config.yaml
hidden_size: 160
n_experts: 32
d_expert: 160
router_score: "softmax"
routed_scale: 1.0
init_std_router: 0.01
norm: "rmsnorm"
norm_eps: 1e-06
learning_rate: 0.00321
max_grad_norm: 2.0
max_seq_len: 1024
dataset: "wikipedia_en"
Below are experts of layer 10 (counted from 0) of a mixture-of-experts language model. Rows are named router (the router's row for the expert), up (a neuron's input weights, with its number), down (a neuron's output weights, with its number) and show model dimensions 0-159. Each number is 128 + 24 x the weight over its row's rms, rounded and kept within 0 to 255. Numbers have three digits each.
Before each expert's rows: a language model's description of what the expert responds to; "gets" lists some tokens that make up at least twice as much of what it gets as of all text. This comes from a sample of Wikipedia text that the model never trained on. Tokens count by the router's weight.

# expert 19
Description: Month names in dates. Month names after a day number in dates, e.g. born on 13 December, 6–11 May; also spaces and symbols next to dates.
gets: "–", " May", " July", " March", " September", " August"
router:116145106090155174117070123166111175141105153103116103157112158102108167124159153160123103164112089148102109158125096134096125143151154128102114110114152084154110126151085159146135139093133122134125103121147146106115094169098155130105142118126110095111173114106151118145163145151106174112129154142134130128104118112152114132095087103087097097140107173124114146119132166151144095157117126137134142138116144112098151097122162126133126101168116095153107075160126157126124143107110116
up0:147171125138111106147123156090104088135154142085143148113178121128094150133089119125149121121141144134144145159134135145165096163174078111119091154093135143147144163143116154122157112076129112163160127121143100077145174142165090104153139175140113128165124131169125119093141145133116142136101099127133095143149120146102138172101115164189113134120154128145121105124117117142101120169117140123150153156100111102164115132133151109135090109158151170123143092140134136151129124103149115
down0:141158149160122133131144140142150134115145132095115105142139087100141095163152142108127138129119090140119098091142083144137108121096089090165130131129121125080080155106090138128120118122109133154110166157159130114108156107109105107128127122117147152167103124112184100097161131145119111102160126085130100143145161127093127134133118167107117130157121163146099129123114140153103120123119162110126112066087129118164130116101184150153105087128159133068099072120132138164145145141107128

# expert 10
Description: Separators after numbers. Pipes, colons and semicolons right after a number in tables and scores, plus prepositions such as including, as, like, than.
gets: " |", " as", " to", ";", ".", ":"
router:100166101094146202123097113162101169147115153100099129157110150090116158115177140151111114153091090162114123161120104098106137116135155111133096101107148089148100119136092150151165150086155099115133121126134151119112117138116169139133139107102097116107142092122150113142124150150101143116109159093117149155099110107139118156098088082133101115148105142115119139126153141129159098137119130148122106169153131109093163112152125116116111087167133088138108105136111157146113145088120108
up0:136132108138123141134124117164124111142131136137132150132144109137131124143162121119153128127101078157117157150164116119143181117126176120101118162118148131185117139129121156123140131094117117177137171120151137135115174138167152102178133120159070142133096107098106102109125165143106122135096105097142088114110116119136143134127106115138098156135100134150119101134100119142144124110143138055187108148082147154169129160169165125156087102148139117096100125113117132142185142111127163
down0:103156126143158163140129148143136125101147126135123108102132144134157119122150113115150160131119135103115138085099105128151140106190146145157124136105128136110147125127143117150082161101129169143189103141130180129091148118173163098140078088153111167153137136099067109137116152144157106133092129134127130148107120119116144135118159104156140129094100128182081093154119124162126115097137130114142101144141110153089155178106108151122141118132150151133131179111107139158129154115171160

# expert 13
Description: Auxiliary and copula verbs. Forms of be and have after a subject noun or pronoun, e.g. was, were, is, has, been.
gets: " was", " is", " were", " are", " he", " be"
router:090158079083161176123077118149116136133086149116106104137113154097120149114165157152096082161081103140103132144168091109110121134152157137110116079132143105160121123130087126146127159108128109123164137112125130124122122166107127125132126087135134117122176101118143119144158155154118140106129130092116141152112105089135093149095102088104106121122100139106106149115141157153174108132106134141116117143158164106086150101146140107105134094157107119141124072165126133111113148108104099
up0:123105128116128171111138096139125129124146135118122093129079169110128122132107138131099126128117097131100112157149109162101141092162122149171138093092122148156130157160140130160087148096117163102166163096106135154140058167143116097143126111161102097106141148161108139159153154152109139129124097134142121141134085090142102133130066106093122114147100164153166121111129137109112127110117145123187168115178151131086117126141146127146113118144084134131129095133134136113117152091119158
down0:123146118140118159127128187104130116147100140122135128122125159112126149178137127129123120132125115137157153103141140116106111130126088125106094148115150129141122149120144146147117160139158139129145085126115094105172181095075117094135123081105166122123072115141145108098125141162094138169169098087128100182136137131113099131115151109101116089128119104111099130123121132117139131127147163138223154103138137132132125112157140141122129129103179137140168121132108162160131104144076169

# expert 7
Description: Table and list separators. Column pipes, colons and list dashes that start a new field, e.g. "Labour |" in election tables, "Species:", "- Name".
gets: " |", ":", "|", ";", "-", " –"
router:101167090107157167148112112148116142157109160092098106132117130102085153090167154141090101155077132147110132122170106105109156126166146128114111098107138103136107114123101171187131184079161104093122113129149161097120126147119151145111131123116123126098161093112139120144126139161095161104093158104127136159105089122140112157105122095097127116137112147105107137127163142147172110144125115164128135177121124110107178114138155104128099111148102116143135124154098124137111133116124109
up13:075112106137139113129129129159123167126187121141124123120123140123144123115079117127128140116133129144086115165125112156166101087128147156175111103103102163134153139129138140154094134128136141163140138078086077151065148118145110111144129120187104124093142141129109128115178170137095125136116098103168112121160132131146152141103132116118167127172122191177147093117138113111111128104132153154142084117168102120085145131102134131162130135154100112112131150138123136124142131133096147
down13:107123108137147112137130124103141117115150134124125122116124096137141100102133107111134144128140154113099176118114102165096130131146127155165170146159128141106152088091084114099105098140116136137157195123151185134136141161162122086123112143159106150107146191142123123155099151120092125124136116113132182155101157119150142123138147149158136146118119156119130103119083115186092137116131107159108151107149110134086150162132137139112123129080155120110142122085152144054089137137122135

# expert 18
Description: Latin taxonomic endings. Latin word endings in species, genus and family names in taxonomy entries, e.g. "ii", "um", "us", "idae", plus place words like Stadium, Airport.
gets: "i", "a", "us", "u", "is", "ia"
router:084171109097149152118093140155111149148085162072109127158097175115096176103157142152102107152092119148129117126158121112102143106149138113100089109098174124159110095162099153162149165104156109129147121118154148105114119176105132154118128082122119127116152111121130129128131137138103140121101151113117138149099085105157115161104099122123110102139120156125118138102150160144147099170091106138117125150127138093123149131163176099134126113159107111149101101162109145131105142106122089
up2:140121143133138146148151150096139122125110127090139121123120190134103146075099130128149117137124155115153076115138073142124123166145180092144099146177150107150105129115101085187122155064158151124136151131100084104112091154135115147093115093149145129143134096132117129100145117128146124158123121144097138149115085145157099177141134134118145089118137157110125123101089127141140133130126136121135149154110144161151106109126182124162136162148102123133064129160138112124119103129139143
down2:115103152139113188186161154108148129123126111113120122142083116119112120121171148125120139167169146186144176086138095146124154131141111124117124130162092121134121112124146103133140159104094144138132110151131097116157128130090119105090090097142145111166136114117096161144145129056139135116126107133117141116099121133117079156146107119113096145096138148126123141147101121099161099134173093114176122142164114168139123133133125094103126151159170161114124120152095111143167134138127165

# expert 24
Description: Prepositions after verbs. Prepositions following verbs or nouns, introducing places, times or agents, e.g. "in", "for", "by", "during", "between".
gets: " in", " on", " for", " by", " to", " at"
router:107133102087147151109084133142115159143109144123104069139104189078105167083132135144088106155076094141131097108150107112108158133155148083108077095109133105140107084138122140158135151137155118127155119104125141105085107158119157119115138108130103098094154112086130115141142099122104165115129140132134153155103138111145112163116132096144092102134097153106119139140153147153142088134125115159105131134159117137121145093126130098109119122138124088125122121178115160160107156093130124
up23:113125139097121127130113107120107117146114151083107123148115155126080182088133147151086083155133149135127132151151104132121122122113138120115123130090148174150119155118147178121122157119195112130141126137200145099114114152114110141119140123110127124105122158135153118097155148127151145172125133099137119152146102086114131152113128108114113126172136156154138118134112157156149107165129143132127145135095142114135113133148170116148099108187077109157099101188101142143142142129060105
down23:132128141136096095129159129123126086134155146142152116129139099139107128156105137116149164089170111123135124203070128161134118128073097083124116100147123174107120133164130128126128112152104132146099146117086113109134122150171105142126146144095105171096118107153130197182115109141105119090119149118150187136142155158100136127124083160146146116117144140133150109124138178115102113128135125107134127148160111133133127139104107077158124149109170141135155118149147137125102122163130111

# expert 16
Description: Determiners and articles. Articles and possessive determiners before a noun phrase, after prepositions or "is"/"was", e.g. the, a, an, his, their.
gets: " the", " a", " an", " his", " its", " their"
router:096130119088170177122104119143106152131090138122113116141113145083110147100170166147102095162093130132121098152151127089140139136153145118119109100102140106166118081134125133157162142116129132129132103116146144122123100180090132154132165105114099136109167120103135120115139141159110158103114141111129148163116092117151113140120115081115141115139115146106114150115143186140176106134073104170098111164138151076119131107144129104100116125162109109127103125154120132166142144079084102
up0:119126115094117135102111110124138097123125149126111140159151133108130140146137122128118131153160119131117166148132110118143126130124109107123136127069115083140090133130093147151158144101136060111148134144150136102103088150124155150117110099093186140128172159083132124134142140156138146144126175101123080136128116104127108136097091129109106100139129154177071113128117114150153114126139123148133150117121150160119176104183119143122142097138101131147190119148140137095102123133201078
down0:144137126121130139187147131109131125153137147152144166154124091148142151108141139130186110120143168093095133180132173086132142175102125170135116158136118134153139141131163128092187131142145155133153100174096103140112121111121142155113116155165123151111118148154150159093140122134117119109139103147127133128137131110106087116128175121136198087122144131150158114170117168122153100159107113126113140133119122137139095114148134164157110137100145159140138156164111092151123150134076156

# expert 5
Description: Role nouns, adverbs. Adverbs and role or kinship nouns after was, is or his, such as also, later, secretly, member, father, director.
gets: " also", "ly", " later", " then", " only", " not"
router:104147119087133166104093130157111158140073146104092113140104151097116165114165169146085103156114080137108078142131094117122149085133161124100103099122136087128105122152134156137154159115120104126150099109171142091114123148093133169111126096113112102123163121094143157153167166142119120114114138089106147141120131087125119148117102116116094131127130144102099148124140139172158100126108080129095117141159130090099126127172145105106104115155113111143097109148111130138118141098119100
up0:152127125101127133160101090138120124148109161144139119151084093116114176117152168127090111126094167114150127069148140146086161119121142097124122079137147101147118113143112170135093083121133106112124119085122092142136124142130167135128141137165106098130105078145150122132139112159104147131109137170117189119138116104127118159102176110135184133122110115129100142120120133116135087130097147166149136160116144139120137159122161166160099087110122130133131102124111193151146108146112114
down0:169115148153138117140120096145156152105104125101118085102136100093139092144148150098124151124145125094143114150086135136149142124115130108119155150088135148108149105151129101099123080080153110119074125138143142122127102153165130134180104134136146126107145137098129111096102125131166133165118137099130128064162167160160083133149117127153112129140100167098133107149112111098100195110128120134167130116110130143105147148131113144108105147084136119106093113103147101139174118088141091

# expert 25
Description: Year digits. The second digit of years, mostly the 0 in 2000s and 9 in 1900s, e.g. 2008, 1938; also ordinal suffixes like nd, rd.
gets: "0", "9", " ", "8", "th", "nd"
router:113156123097159177110079113137111156157111150107083120170112145099101156113177155152123090166105078133095124149142117094099129131146125118127091110121151108133105125144114171128154142105134117113117105131158128106108129181097155160116153131119092141113159111132150142123123149155129154105106129122112149143098112116131103179098098111099109104164120173118123135124143143128164096162084125153103134158145154109107152087141158109092129092153127118140100081146109159150121154110120100
up0:136117139127128182107145113116122081132115133102089148123168131116100122126094130141138117134116117119136145095132108094147111166151088128104118170105203154113133103150129136152145109141181168102127101148115081134122152160172102097132106160084073112136133153105145114169126125083149094150130126140122126152150095115118105159123076147130080150154174162127110121097114121171124114125107141171139138138106117141140143130119143119094124158117158116105167142154100147146137128100146147
down0:112149131131149076088103132127163152108129124155132115146148140123129123132135128103132127143110100135119073095124159122115061099152135131138140114111112107082102093131111151132162083121136149102112148193161128103128171159116122119102150147130163172137151117128090155142148132133123098168127096100145115141143155147154098126102173109150128091128148116107160127106149138123112115192119139127093162146161108166109123157066170119095141125097145122127106143125087132137151112109125106

# expert 12
Description: Capitalized word starts. Single capital letters or capital pieces beginning a word after a quote, parenthesis, heading marks or pipe, e.g. ("Dove"), ===Matsumoto.
gets: "S", "M", "B", "R", "C", "D"
router:121150123107160174126095110154112162142106162112091091163098166087092152112147156137095090158099109146106117142134113105127151123127119123117105107134149094139114114139118145163159134104133119114122122115155159122125101151123162162102144113119082126110136091112149101130128117149112165096124147109111152135096114118154105173095083085103119112146117166101112154114126179151147081154084116155121102153137158080120154113138146097098109108153123105142114082161115155136111140109100106
up3:110113138153108136080136160116131157152139159138131153137113157164082119094120115113083115129103133187135151165122115106140141153157099144127137142140162124122126164137132143124215130099154136173117111160122163132156135124134156156107077172110111167110088119141114092088094123110131150115143149136176073131153127145133118168144085141127108132102148137156130141143132151169140112143101135092126156133116110147142138153101134126159109121167084074129130152151133124114119126113116131
down3:126157140166126143150116158126155155114129132144140131104099151133121143111147148111131151125141107199108140091143098098088127154134153165092152142147136131140133165117093135137164155133143153081143141103145089100131155167102123138128133146134172094144113142071047126128132144091093141141153159154158118142132097126133090128143138104145107106127138126123127142147119113136113093148160089145136174110156109089146082124133144140125123143151147157122123142177112171121161121093166161

# expert 15
Description: Of after quantity nouns. Mostly "of" after nouns of number, part or kind, e.g. "species of", "hundreds of", "team of", plus adjective endings like "istic".
gets: " of", " the", "th", " other", "al", "ic"
router:103148101078131152110110101151104175130091146106112112157076134089119139101153163138112115155114091162106111147140141112106156138127157109129114119126131107118108083156107153154152131129142131095135098126149154109123074159129167154113178087107092103119146122098130112137127158167111146101083155120125153129105104100132117145120095120125116099180097156127103167115131158122135104140088130124089092161148131098108131128152149113101090094155078122135130119143118150164109157113119115
up0:166102136130105132112147098143127165130168134133113153132138105144108120136117117117103124126134089097114092141104097155137117133124164153156136146155122144112072159142116174104080104119104132117111101182178165120124141119154156149158133095114110103096123172069145089102107143094094144136125126215137100108148132132118126152129144115130144132161153123157124138093137120107131120133135170140111140159137119137087118173157116133108156146109150125135135165108119182140167103139126160
down0:161139107097137082089099136129096108136121121137114156153140138106131126175117136130101125125102166162137133131133113101145095152123165142158149151145095108132120125087102121123142135140126158107141115081153112114134129119106147185186134114117123125133101119125145138101132087092135162155115131114159135132107140089133094138135170083154151130109111122111115134145130139160132117119075127154157145183125129163111139118154075150103167128133106101166166130127190148070162089108119147